{
  "n_layer": 10,
  "d_model": 96,
  "n_experts": 64,
  "experts_per_token": 4,
  "d_expert": 32,
  "d_shared_expert": 64,
  "activation": "swiglu",
  "moe_layers": [1, 3, 5, 7, 9],
  "router_score": "softmax",
  "normalize_top_k": false,
  "routed_scale": 6.74,
  "balance_loss": 0.0189,
  "balance_bias": false,
  "router_cosine_scale": 20.0,
  "n_groups": 4,
  "groups_per_token": 1,
  "init_std_router": 0.0223,
  "lr_router": 0.00114,
  "vocab_size": 4096,
  "norm": "layernorm",
  "norm_eps": 1e-06,
  "tie_embeddings": false,
  "optimizer": "ademamix",
  "lr": 0.00127,
  "beta1": 0.9,
  "batch_tokens": 32768,
  "seq_len": 1024,
  "train_tokens": 188400000,
  "steps": 5750,
  "dataset": "wikipedia_en"
}
Below are experts of layer 7 (counted from 0) of a mixture-of-experts language model. Rows are named gate (a neuron's input weights, with its number), up (a neuron's input weights, with its number) and show model dimensions 0-95. Each number is 500 + 50 x the weight over its row's rms, rounded and kept within 0 to 999. Numbers have three digits each.
Before each expert's rows: "comes after" lists some tokens at least twice as common just before its tokens as in all text. This comes from a sample of Wikipedia text that the model never trained on. Tokens count by the router's weight.

# expert 41
comes after: ", ", ". ", "that ", "where ", "which ", "when "
gate0:601380501435464561469479508448445468436551505539569470468530481466529530547473578514583543480427398515526583481474458530453390476479439607504528434470469545421531497573429453462555561532472499558544501504484638539511527530492511500498515406455498469522576480580554487512464476437481539501
up0:481449499448503542406472435496503420545560477504547478448449483482613485507511604491481524516452432482581538475423549584484519483544472519457538472496572521476525533466392402430596527564484622525505432465554554586501597546558483409532513455460444469520540468542517465523538547435477521476
gate1:529480410359563541365415513541481521524442446459573539521499504484459504534496490588523413497473569531438500446607455502455467483566514539518495496478558452494564527555457495476483582533524445389521543527572476466473542531463511537382483436557541549513505486513494549594543423551505476475
up1:574478549453522573522557439361507434442543524531504510420478562483474519510522420499531575550539491518404540429441415459474471474493491479445530495480511474504515464553561450518533466528488571440562428578442532416517462443481500424458541559506433455510594445594385555486524479565444481497
gate2:466480440483495472556551497460425584491466479524447514469539488515505605488506426568502430504446537487495480372425436497475473553463427559419460490532425488457569567547543466467520466423513405497544449530475507531569556494414585595502526429448527505498494492517558630457473553481450523589
up2:459558560404416481456491558521589478455542483516568504564463499470488466524561498430559436552501413434566516502482463517377502519543544467424593480462557447472535449475453504486434504519565562493479537430544470477464474450531586403526421464573520526488530477510513618497514504557539542385

# expert 28
comes after: "| ", "the ", "- ", "(", "to ", "\""
gate1:499494491554579452500538491495539476430504507537527535436473452555465472482494459529519566391470532491548510534472452411526567364560481412509497506623562444514435366498601489554477562449576472545500558503474579463490412481432498551540524511509428439503484477567473440550464529442456468495
up1:470485486588566502528547426477505510447535495451501576470457562462444487452475507454520620448559558559555536470506446477371555457470481396521535563556510473502486422485592445551482519456535421507499604520430542519476508482498527588474511476444562534563466543409500540425454457480448393489
gate2:427497465447464500490498476546414470376487522507475485462421514512527479532521513630447505549559485458587503491515509472458508514438462530485496446584520438514546410621476449480511539518537522518411603465545616583482493402481561454541460449512483465511528478561613450481478441522439478438
up2:524528431452494495460441446428468586517452512485485542496568576528506462454559572505509510416435527500475521470524538476637524548561471424544512483497476435572451502497472611583502539493492492534541429479481487481393504587493461498537524495504500604518474443467332412489472484500589547527
gate3:535499536554530422500501422464550527500397589510471383484495507602506458459503508599471550532528496590515444496483509541483638496454496576359552515443453589542508585525440500481498555442478429482463529495478470428569602488541482521482481466500439466450526481543506519436534547491511443541
up3:521438436539433517585523438503482547430518399533530501543515529485466459511523555512509513499482502461602549455484467489407493507491441516600466434607468373430522444450581479543431509495482475520598461515537468603427496537462602557538462551514440523533498512464456563586426520467469511447

# expert 0
comes after: "'", "with ", ", ", "by ", "of ", "for "
gate0:408511406490492526440482460528541560563516568454494486616436502482568480532482513510412544421555543451492593497496512476516420567513496434467591459528537478530460532501432478387563548425513479459497564548522555423484541420490449476542435459435465452434565527487454598502434440532510509441
up0:413497431485474511366468451520461539537415610419460487552477535556509458592460488541492475496553521492465585428570499585544471546514513520491520495549536553548439522452437472514522506428445522430571596471479436483580524516569484454535484544493469487472559598500619571554521458546499496546
gate1:553520477492405446453614500500561514525431443493484469509574461512589484551547438492410574527453535498518487494423461580429492519586470470416609476508466464476474551662546520510524525463518525503500447509475507541492502379511427485469512500462538423531544423503474571527501551518539427423
up1:590507525503485433463486505441484505538456553437540502500494565499384554468464512504478516510393513439499533384458473492464400535523507454395472576554491547531563511631417574495520512418486563501469473458440538486470513537635517495517529481479483467534514524533600545519415527574583513484
gate2:520509458438587481464454539506405440457545469532505466479477493494478569560465546601433392472544496545480451473495516564497473472471496680465554464510553478530586512501543482518460563492455453463551429509540474483461488506580473542421545422515607623494504478410539520526500523524555498580
up2:489519575471484520440482454501515457462371493488479522590510499508557509472490511503476510495541457527533573504502473530542456487519457490464494496539607570510499471434573445473477505527506557611651522496460518473471540392554459415474445574441338507509480450491548533541482489544627449446

# expert 25
comes after: "on ", "released ", "ed ", ". ", "On ", "\n\n"
gate0:395484518542505529417435564470551569529436606549587497576545512497460557547511452551465455475431515584478518503465490517530489532531501403476524422523509514449405421482510580495574477508624517479511481558458538557565408534473528407582489445480499478486431508452467548459545457501570483557
up0:479484476504501470563457493496629485533528527502465503569483528454412498439528570552512559529460602401528486544475564431497513525432529514435497561417473545530455570516455508538495454479366415510460506531498408480543632435449453544434470417469491458533486478448512528524554480590422475486
gate1:476516472485504540484546569529476606572513408555520522542457444528523448508514537440415540455477533565614447465513410383478577438441516492545599460496524443455501529551404481553399508470466536415505536577517467506494505561467526483462471575529445552480564480510475438516504499431566430434
up1:489459517535539526571503556442543472459491569502531484580543528550546477465477598431503541546410545494582521529449632463517447531472495428554471503510512524543570505436524543562493484576475492451418525409530571509460569561463599434428488447485482431492513444459510417534611429442458467479
gate2:434470519574542563515500579470442554484510550531464454506476432455530510455528459494468454502355444418444539442514587550475518436588477501503602439462577574462514533506449472559492481529492546532487492457504508592540493516487502539459458400509544552551554498421500450570386465559453397474
up2:556494543424477463457514397520583472393512422516517557485571556521423506615458525557491513467555486602515451541499497456459461513477612488483385503540445440530455459457528498386460465544505478421547519508445512536483476518542475487488524553474487407532501454575528556466532588462604527513

# expert 11
comes after: "- ", "the ", "==", "== ", "\n\n", "a "
gate0:477440479553416595534498430590466546368426380488480544393495529519523503504480526461483484435449522490547558497543448510573578511462444616495538501504563521481582552540581539516559410493436439502490458566494460463478551553410563477494577456453518510489547534540504535460520516520449525482
up0:461577522550465591507561512528475528437434518588597601496496522348485533504453549522588403473503508575540428544577527455489423540450488615484480507490555500489523487538418536521488462404435496493445507458496539508506521501531569490517557527559525482505492415487509598460483451470472528408
gate1:516444550466462445459466482541513562515536481552472555477471534509456467510532421472390446567558548479536516475444545488507595427433507428543497486533486448435599615526504506472531411454494537415509461518434572519492568562508529520596576468492507544505375496463400428542511542456509525586
up1:531457494497466578496559520503552482465450456519503526526489399433510513426485497474491447571483395535504533543603542566412573485533546458506550505480530510495461567537545444526450470432592487527549577442500466403529487559553539467326554492519448374472494474551463563515510473520523558549
gate2:487518514543482511445528511521503522450507528526448465486491470560496452561502502537518461488543496484412436504510530365485535449512551473575439531555577557431595503527594416505542459486656517437537517496497592428512468559431623520603433475570490471471504516502506567441461487503522397504
up2:520476537586520482440505415533553524479513562566478439540507522532552369469493473487499485522517460488465499534448534386444589475452475510544519564532542460491523511432579402483593407465531451462548533497485545469636612507484557497544482493546458551521458580504475575541417478535516407485

# expert 9
comes after: "==", "===", ")", "====", "ca", "organ"
gate0:523511502492563462482474493548478439469507413541455468549457486521509494468533512407479511479563527496547467589364510508488602489514528495535522439543505606432529521501545568459470561366481582468528504457584403524534454436509476476457400528584488492463482500410448551515462562611486466563
up0:486499507481424473584570532560522501521476509408537533562537492519514515474511562495513483523487381537484482413611475568500492492435424529389432490528508479421498470485461496451455511414487566500522496501509529423514500519456545503546614477454444456641476458574490465468459360433519572514
gate1:479467424439512478515489499467547475544524468506541457494452450524548510458460467523488527591463596467518537387519426500551520507610521530644493437495481529522535442457548607454488527463494467452536564520511446537584334544557565458481478516471434459496430556459488489580503510453417495547
up1:562452536500463493473528548559392514481555533462525552561539571469512456541523504466607553397516435505478491566485574499550484495412470533389516622468465443511492519460468510451493473501460475611498411450537547514397649426482522531474484497542517480517582489455445471495471472556527484447
gate2:564442542500518500536423565515483526489552431559485541442497503482513573542483418496586532568521463528477411517559480532507422528615398534585554527455467547569523540563480448458456473532495496492420504479427498477518382490387492536484469594583578468477540475531470503609472468539455525455
up2:539509473598560491539426634486497472514515441598474431447535516528549529543430439539468474599558528514483454582495555522450442390561488525554490511483482522552487480518510526391449500562488480496413664559449464507526487471460524524493510503456577529499490459536483395519495459572476496444

# expert 8
comes after: "\n", ") ", "\n\n", "\" ", " ", "Votes "
gate0:535517429480527421557489496520481525527520449514562384516474547497533483552515536453480455445504466480492467533490536554501514525492422365514547510666473483432410515448396538459475598501447410508448502583575577514531439590486508521518414423521495554490475444540522507415458509503531501497
up0:559438495526490623523427487472497470512412429460596536549491492557484473500506545505464505533484499552487457509538477523481524452476353550491422568440489540627481420501511602401454609497469475520515516518592480503511481574431503433485551457506487468654491507523473490522547505476521454513
gate1:444479579523550430469513437520528532550567398477566511542558562509528488522515532585461524387473513391488614502499468505465507584416548491537483468574470466542449500558415439487546486415494475581547526488463504625564477490484546489550395517564495551505464471444518540489470503453465432438
up1:548520481562511489529445517486505497518481604529534491462461443544488559543550549445434455526462506645525473572474483530445538450520450516496497523448528524348550490510529483434394530496486402470546416466563498501512446621460511526576565445447490541486550460525396460446552473464415541505
gate2:582471504533486512486558442490449570446429515528449524492456462573519510555509470521497569500420629570405489451512446523540480500504488416446552514484512434440425500540541577555511548492479476472574450510539424429500457513467464580431598474466471443497556496470432498608579581405558493509
up2:444536434470494513571456527498528564551579461568553468525498521519505379456487529475528516571539472534514535571497587543417529438509496577523497458566503489453633566381428466476458493408444541536558574495457452502528533602561466502469404486482531483621502448473475477525529495535517448512

# expert 22
comes after: "(", "| ", ")", "°", "′", ": "
gate1:521484502461584552531514498505476559495508389500551503452517586430495547566462561532456530460491445389561563574544409485404506534439472476513469539477519514518522504588454539615508516641496504477461520433427504534535509556380514430505490470493567503498555472465484437536442517552483392515
up1:462455534466499550483502358540496478516546485496597448431538507497541515529618432582466597553505516546442478543434495555494581521483550452566494560480524517489525431504395535547452496619438564509554389453525529470543499502423476478470446465476477440429536489512508383534516538509533454518
gate2:494463513539512517476515421453424518439431499571431507481461530517596537448494465402570484527484424535436507505522608556542530522474558554549444573446427458462510561481496434523542457453575407502558477540507441526467531489524465595526480510514440496615417552572456560475611513573470472511
up2:447551461484513483461511549474470478548567525400582560569551492488561468491498481490589416474529465596447458488520530513474504461403465453399538508517538449437500447457460482453518447485529490509435539604494473479529576559546454494447501564591491473609422549565462428483542596515428409482
gate3:433503515519444462501447399527483512471523485505469494463526465463544600453536584533458438503500523499414493459545398560482541502434462586417474480485458572511544433481531474561524523520462468430469590439600529514538466540508555585511498380476520632467449544512591462465496407537512438486
up3:546560523428543478517498546537516490475488488481507464486418473430516478574467557460473505428472509558473571536464566432548570432492593395522531479427433518553384524498593568508485521545462607514522539561497467436543452492493545399517475547451539524542491424442381467553470526439520585485

# expert 48
comes after: ".", " ", "s", "es", "also", "e"
gate0:498534513528487486504537473453401496500484379505477595455483498508541518544495444527593664450550478556492519451510576545495417533540414445541454578462500501513583507520451559513440456413432386470523461503454576494497466554484473567524523503420453477482507488542501485504558491547417475609
up0:544516496473497511497426511566518429427513557497542504463564542503506519529524500372495532537455519569591517565531416503565614531518501546609498485516459517399447434494466562588479528569557473504422541493509463479453523561511554464435468440459582455560445529507556469422472529452516391417
gate1:444507467569463406579488544513516478537535539610516516541466423481575575478590408466565497461571557445410491453503489547425487509522455505476512550415477440475469585488472497408500459516460529578475429576457553412504498510466454523497487548462525470534480536481369505568542486419498588483
up1:503496514536601546525519407552499593481485486448477517556458415547534557526567504521554527484589469486512509574490566490504507399528546445466571417480438482430481474466487563450391480527506524454502482485558483590487454544553446498597488588597455546488492403409506454487518435430555545453
gate2:529530539468552495504532401529481493558519457568497493573536522470673502533500510392449559488458492540536480521446464467493522570577504572519424499533527489486541454513487437489442482477443500460554478420492535488441434490386530449503550551405518455574475565472462519489458490374592406482
up2:445491415468588485554503453575459494486481508415484467502468467516509612614536434556437462466457530530532543493561465488435443464459503554395391548506502461412541535521541544524548577616444449573528502478472510492545558419562560540474460472556565548477554441535491490497578542450474493528

# expert 14
comes after: "| ", "-", "of ", ": ", "L", "o "
gate0:565582443578558488503404494463466582562587588484530466487575431459538499544537542513451579383511456606495465453447411584513534510493459528480513512508420503515543521555483465478515459514456422579449482435518522515478405530542379547480489462514514517542492434496524420498526512507468578566
up0:571524454533550588555402505563431499520515546535586505437467428459549543499474467486471576447523473462536428464516515549404516539483433442598512491438410439531481534589507444512501455436520562441477539447503464475559383610534484460501535513476486524493489490475487387462485480496445616536
gate1:457487520453487455469547498469472545487509486505571464495482545583534370499530454500495439539522486490553580494405525530575505532527471515497444449575484580441421492500527585504506429438553490466460451495482479440499364488550603528478442540363498518561553499561556587559522455453482397514
up1:482486405510509516482556460566445457557584481389391492464519517502490549495500556479513524551435486510509556530502478547505521434540547549457453567500568554539442513534418355510518425582431524520454453524501605539387465439503459548537560499620530465415518530486461458490536514522498563504
gate2:432614432526496491479544476549514560510467421496495536463480636492416511509471539515479376413450502516474451503456499528580551457504494500607490627548445509501489570556535585438521481496508524528535503536360508466556510446498425495547441466561421501490451485448560431519477493484555513483
up2:547353455428506572516564583528506435491514547553472518486494456603425426499477423535497533553546576505426478464583402526526548486434449599496482500379540584501497514492513469445490505508436529497533531534520526464472457449512490598513482548406494474515503595474505537526432436501499578511

# expert 35
comes after: "was ", "\n", "he ", "were ", "He ", "has "
gate0:515461560511504503582576551534516562515471450583503567519533485542510492468564483475539483443375508519613536473460616583428405533582497406478467539467431543400511483469461487483504486455495566500525482506422460579502500534469419470501452564518559522512523433522384598532537500486461477456
up0:543456423534462505476449521482525530495609553563492469453548552480382525527491430595455581497551525542541435480521423500430507419455565459480503497497488506602544560562430581481530427458488499589498577519501532498551566419528474590400493518475466394475486499562513467435545464542493477545
gate1:446530501524503600491592478431570515466512508547406564447521432521547484528486567513563479543531538510487560512478501496534530570460542464420476375458535522597516477600459472425589430478501555461506463522455416503490425460468586444572503590476563504473512540505474442427516500378488461511
up1:501432496483555511589452464535532580434521519510502583448610530481511477502449466526502426484536457465381567602465541507498466446481572453507575555536407471507504508498509527484427456524464466603540568524524551597603454582499522531442499626450490511434542541469482508473510435429530467496
gate2:473606591509494406548523484454619566536504435532421523422497480560471497463597432517538463502531486491443535469521494547444443528477499492418537446446466498462514470470500520449539492514526491404375590558428550532458552541453551536503475488566534508461580464440544557426486574447455472429
up2:633554396498424569473549541439488508499449502539496457494483526577527454496514488505486542573475540451522482566477478520467442563626524465471479505471422478443508585447462505522408521466453478490596465557513477443532590516462417536448594518516585496563459424465493549508530425430502416549

# expert 26
comes after: "201", "200", "202", "199", "198", "197"
gate8:493573510512501485517516525511486461498573474546580545474457455529500547499517534485453536512488538577581403533425403543473451506579528457518508552600501438454584493579539482629484507461444412471549459462574473449508458454410460472465563446564452537495511489509531597516433426411477476405
up8:587551462440520541525592509468458508548463466524514471518553490426469509505548483513492509485514447438558520498486512485468503524487597520545551466504489442593422548448423563386605432586500601482537560356420498508502486471527567460487473450493553450564491444458493555456502578505567419558
gate9:416503430575485514477438555469561426508573488519450519418428543499449600508474518525589471461438490499518490470474476519523489475459514437523546467343464478424506565506425556579554460405458561581413480439497502487548511442528429552490486602529535425525539479503533442496486536429564482506
up9:542499471516469621526467540473609487576557437504476502512461555512496519510484570484561473520479456411555539502482471498506505426488361558478587537452520501411473465556459474528477482418576524519384408507559517448440501441500493496503543441556519507465557510495492404440410523453527385448
gate10:498538446533538514538560515504513534496489476454471497480468499463526495456504487439421436491501437583527520473551584483555661483415620529484541553481550531464460521553452461339628465568467534463535438470493495504476492475553572591521526524459548440432535474518416534504497566453462456498
up10:548634493511504553546517574464534549516546495464581465459468510458521537507525460605521591499602395475593470482418544508562557463535553569514482484526505432497527445512509533509471523556483524447465541571436508515449430323483554528433497419509468463528561455454568509530472508478479546497

# expert 17
comes after: "=", "\n\n", ")", ";", "|", "a"
gate4:502511588501539378427551506518510478583445551422363591592537525415433568524512596465452578426549431557517569473488445560457487478503483480478553507499541450445475518526545582545516451531477421487468539424442531486478560541477550468529445478519496419422512476482547484476494455546524535490
up4:504446487597576408523548491522471422518515501467612431597414444565533507532466455461432615460575504492445438505499539533580557518473488464503519500509430519454535548520547456426486479551458479500430507472476473441566493461533434548427597446542409533444451469503457508514576480518451474411
gate5:405477569544498484487642490540455474572466507506557515450506472490521461451508406469384461464456465487553531471449500491479496535431438471519404537539517576452526468513439535473552487500433515548439494522514371554485515558606525417519450470596546489459465555524456525429560619490502526522
up5:531471446488534590419550462469539508552551447506555478501541501491610502485494405548455596495527552549522607431428397568512511512538546469484524476532503432318547505562411471468573523487464553526451521480447430496450492540521465439481597457545524454554509494510467477569483484517478476456
gate6:531525485534548456521548463516562627464535452367559528477479510572515473574494475456473560460471461461496539560538558519474491461514481518550477501533518491515507544505525420488426411470433459569507418526493479475482547503564459626441483379477422543404444499493531431601499491586517576448
up6:615539538494480415484471493446518495539457413548492516518516492427484574537544567533570455482510586495538441434414511565498515468504586429526444504494540543509484507474539466521498580485591497418466525494539557469440449531516475395596544665520483497539519463485449472473433495458446518611

# expert 5
comes after: ",", ".", "associ", " ", "100", "connec"
gate1:440515545482556545523493466516472482510467567455576543538521470500473429505557542526503515485490515559450673425536510481575461417505526459435383479524540552454485455540448552503554612447515502578472473492483577502465547532610517450561442506529503478551581410466537489528446421540412527525
up1:468644435468491557483511475502492429544495545454443556594554535500553510538502451553473423450488503423557542465512557615523510512481517494403500535549417511486460444532467511410475584410480416542499464489458548482502512508548515472421541605482588420489453472479536478591586443494465498516
gate2:472387462483506455554570481563472489491520529516506501474524450424398485461501477545455433548481500541425495437509443409476505547562484522543597518543559510506523553572428507462521532568465528402469573435490412463505488525510543626480446543586546497376507525466456601540554564524483533467
up2:523554444530424605479496420474520468435548536439535599509448526544545464582456519462553612437481492488478444442549562489517503501470502503477512516503541433462470463410547512559541526413386591565454456545489565530479551520566393388516528469519547533555485503466517460466504412546513561512
gate3:454436476460538477487561560545493444521491483528494473543447470516523513485491531538483461415438461465454465492509483527470467493472529508455489379485594413547428523446399426521604569625522490425499521463516545545499606552467522506547578454528469374477519542488463569579508583453544589494
up3:552557433527455545493455409515490470446624499559447514463575554490565520613488441540536514436466510442517489537519561433492468552484491412543546450435401497564469470435560543455431494438502459494528548470450637497480575443504477449541500403539523574472450475563566456529527526472460494491

# expert 4
comes after: "of ", "in ", ". ", "to ", ", ", "and "
gate0:490513462541517569507470447447608548448541532558450446475450529513490596554477493508584417409460595494433600641489489530528503467515576503460508440465480476494495468477435379520542556562529528618458480460480509451522512465511531531435501540548515556497558538484414432481514501535565500578
up0:531561593452462453487568453468509473518438518463471592541459545495465411479469565478371594503521470443575450532515502440510560419435449469501486582544474535484453537506555592397475527453480484445523572466524442526584486493509512522587503510477503456470438552534601517512608418551476495485
gate1:403586500548476482466529503506544467489473498498437501574473525503539519511474489438494460529486494541542452584573519537456545531427517524514540478496594525460450450519504448419513479447550342515427432448454579587465505514566572510590446579420441484439428496430464549494566486396558469498
up1:610506419507506566572504527514512406480538522537493448506507529562424542519467404454428549470397503430471516519446572539655449474511551549565515577507571450566493524533405432526438558529444572465473532507449485440485520534497464452486516461546538512461556567489487570470551428547454494508
gate2:425512484428511493456462542539538473433437489581569545485449512589439532523524567521395485577487488466604404516475520439537468474506572598516565461502471422459516461561540573447489511536424544524546445461530413536572446455540468426554539566527503472447444441500420477506534452456470416493
up2:558509479522493476594523525399505438510507516459548470492579451385530411501491512418492517456553512491479565486444490480421550457502395436503433527536558493521461555424422484526590541485583472479442519507489496530411518567518536552471446485479572476573462484580558645432505556547474512458

# expert 42
comes after: "the ", "a ", "The ", "and ", "\"", "s "
gate0:444529592555505519491483459470466424463516422447495515524550493364450584589558505465512399497496510572550473517546463509499551493488581514502556445484383571468476494575447523449504565532454508539570424531382474454525425546522467474542416526603533525474530532533474478545428522448561480513
up0:523549568410587438520531514474464483558539401540588481470543518484559513549463556533444464474456559512606574538430495467548472462511443457375495415518486511423499535524474474516409550508505552560402476549470531506460465457520466454529522630491516476528451526601469445540582501440468497545
gate1:500444532480484491515480520381602510459472528497422519615588617551469488526483522548388585539509399433486568561496501522538509486519498503527521534431460562508536532530528455446470451475490539482539564525526537436553520366524470494418503549482439539558516503494418420582489526493409507521
up1:459555486519495458487466509481422536452508509549554438390492558570536408524479505528544445484510505499491414548401397497537486483448495523585394579507502449534485428393491572483464502492531547464622444494512523487592555585470522571523459570560580489547512510525420553491482524503506589482
gate2:469447440540394498533580492531578569510575523499454446479461495558580493484571536507486455485514520589487496532503559555502583407453475558598535441536484462553404516441593518517463533534541496481372475539471507478451467523497532504536421571419396504525415549524518452410501456469472497539
up2:479542516548489462454536602509505479602376576449532488508614498498442486517369475409531423529509464490580420525475472460562481477533524522489465428500512572498474453522473469444545471460574494536420561433506514559457553534581489552485583471558614478498546418521426518536500506510522482541

# expert 44
comes after: "\n", "the ", "a ", "and ", "to ", "Bud"
gate0:440583514509508445495462442483449529539572443608535528470548479472522480542473577526390416405488541517418505429526477561436413452484542484479557515482493525441425448416509441528519526537541519485489502541460505541528570511481545496404543513520535526525363440471513506628431500425506465430
up0:524484520466570528493458468444551488517565501497439404549459483506508537541521496631483512539538580364620500494482458569504486511549552464532495483490464516489482558529537489622481565413352490456522477504512433529495474473392462456513496523474406568488582455473504412480540502510440505561
gate1:459528474497533473510581438589469595460492470517490505516559480418520589484487547491563479402568491535545503497561546502388557445472484485446475397504448516525527505485469461454422403471530517471577443514413504502478512436479442579560529453551557495475538476491649548507477518447515380450
up1:495578448511418454526518505616468532406475433480436438435573417505483512503605563461514512478626514546520553467490425546425538558444520563500464481495475516554506470508481453475482492486430454544487469499430526605547517585445536622495495505516578562457489553497461541563505427538432485537
gate2:509432373426427557472515563536491571573575436563498460530528530537409544459502539400498387497483487525506500544437498553435551511573548486515484450401432529582573560516496504477491482479418537513493412504555440570515459572453485459463562455561530522465423537436462476512467453513535535528
up2:505533576562532484500489449520454459446423536417526556479534452488649441530491459621511556431549482447480470426556525458558466510450487559461490548607508476442467479450548486495472545466495445446510524476470572380449528456544505539533445562404487531488558517590552575541554495474579510494

# expert 39
comes after: "0 ", "1 ", "1", "2 ", "0", "3"
gate0:472560579491514505426518419549459524501468473566535478435414533567478504568516486524474463438575440590532593497486410553546480484509467497486524453540587475438543478431514463515487513539540535516553549365553484446521456515512436417511511467492474517447450559475567491435373468574559387509
up0:516580444538533418498458595434464512534456503402529467547450546481518507481529413567446479540642492451469431541480525540412500450439547557451458530530546566599556515473543497514489526464468405525427507552450528483480574506504530618603550510515491470479462424529456546540528513487497477412
gate1:591516616546580471379503579570505504489492485482506562461442528420496422536520538519468466453497460533548513540518461492513546406439400541495598525509582475436478577488459499553476428501554548482491505474509507548525478473512544405505476453442521520509488486400569607541445392547541506448
up1:455577503440474442462421573453513492463480418560513527514549567450505524408484423497560427492543480449531468425580524482531512447553484406499531534435480557451483500531510501521523378556564396574481436580461612517504598502525541473465486553495493578529455431441479536542451451439544506490
gate2:481568496496541550533472471544558531458525536461558449496548506508520505492542557502559537433463469505430459532549434510441419538503457560393450459519423436466463518432475442518532507583541539545535488418496470516481518380586431422496637513608548484414537417536531482560465565491513570477
up2:587501559514512474541525452530534499439577478454510478457461469448538450541430460523515566547560485525524466445486628466518464622559436562436502440625614546487488549495466481499490479482549438574499528497444519493509442470463434501546430540506459554466547485492525581641572522557453526457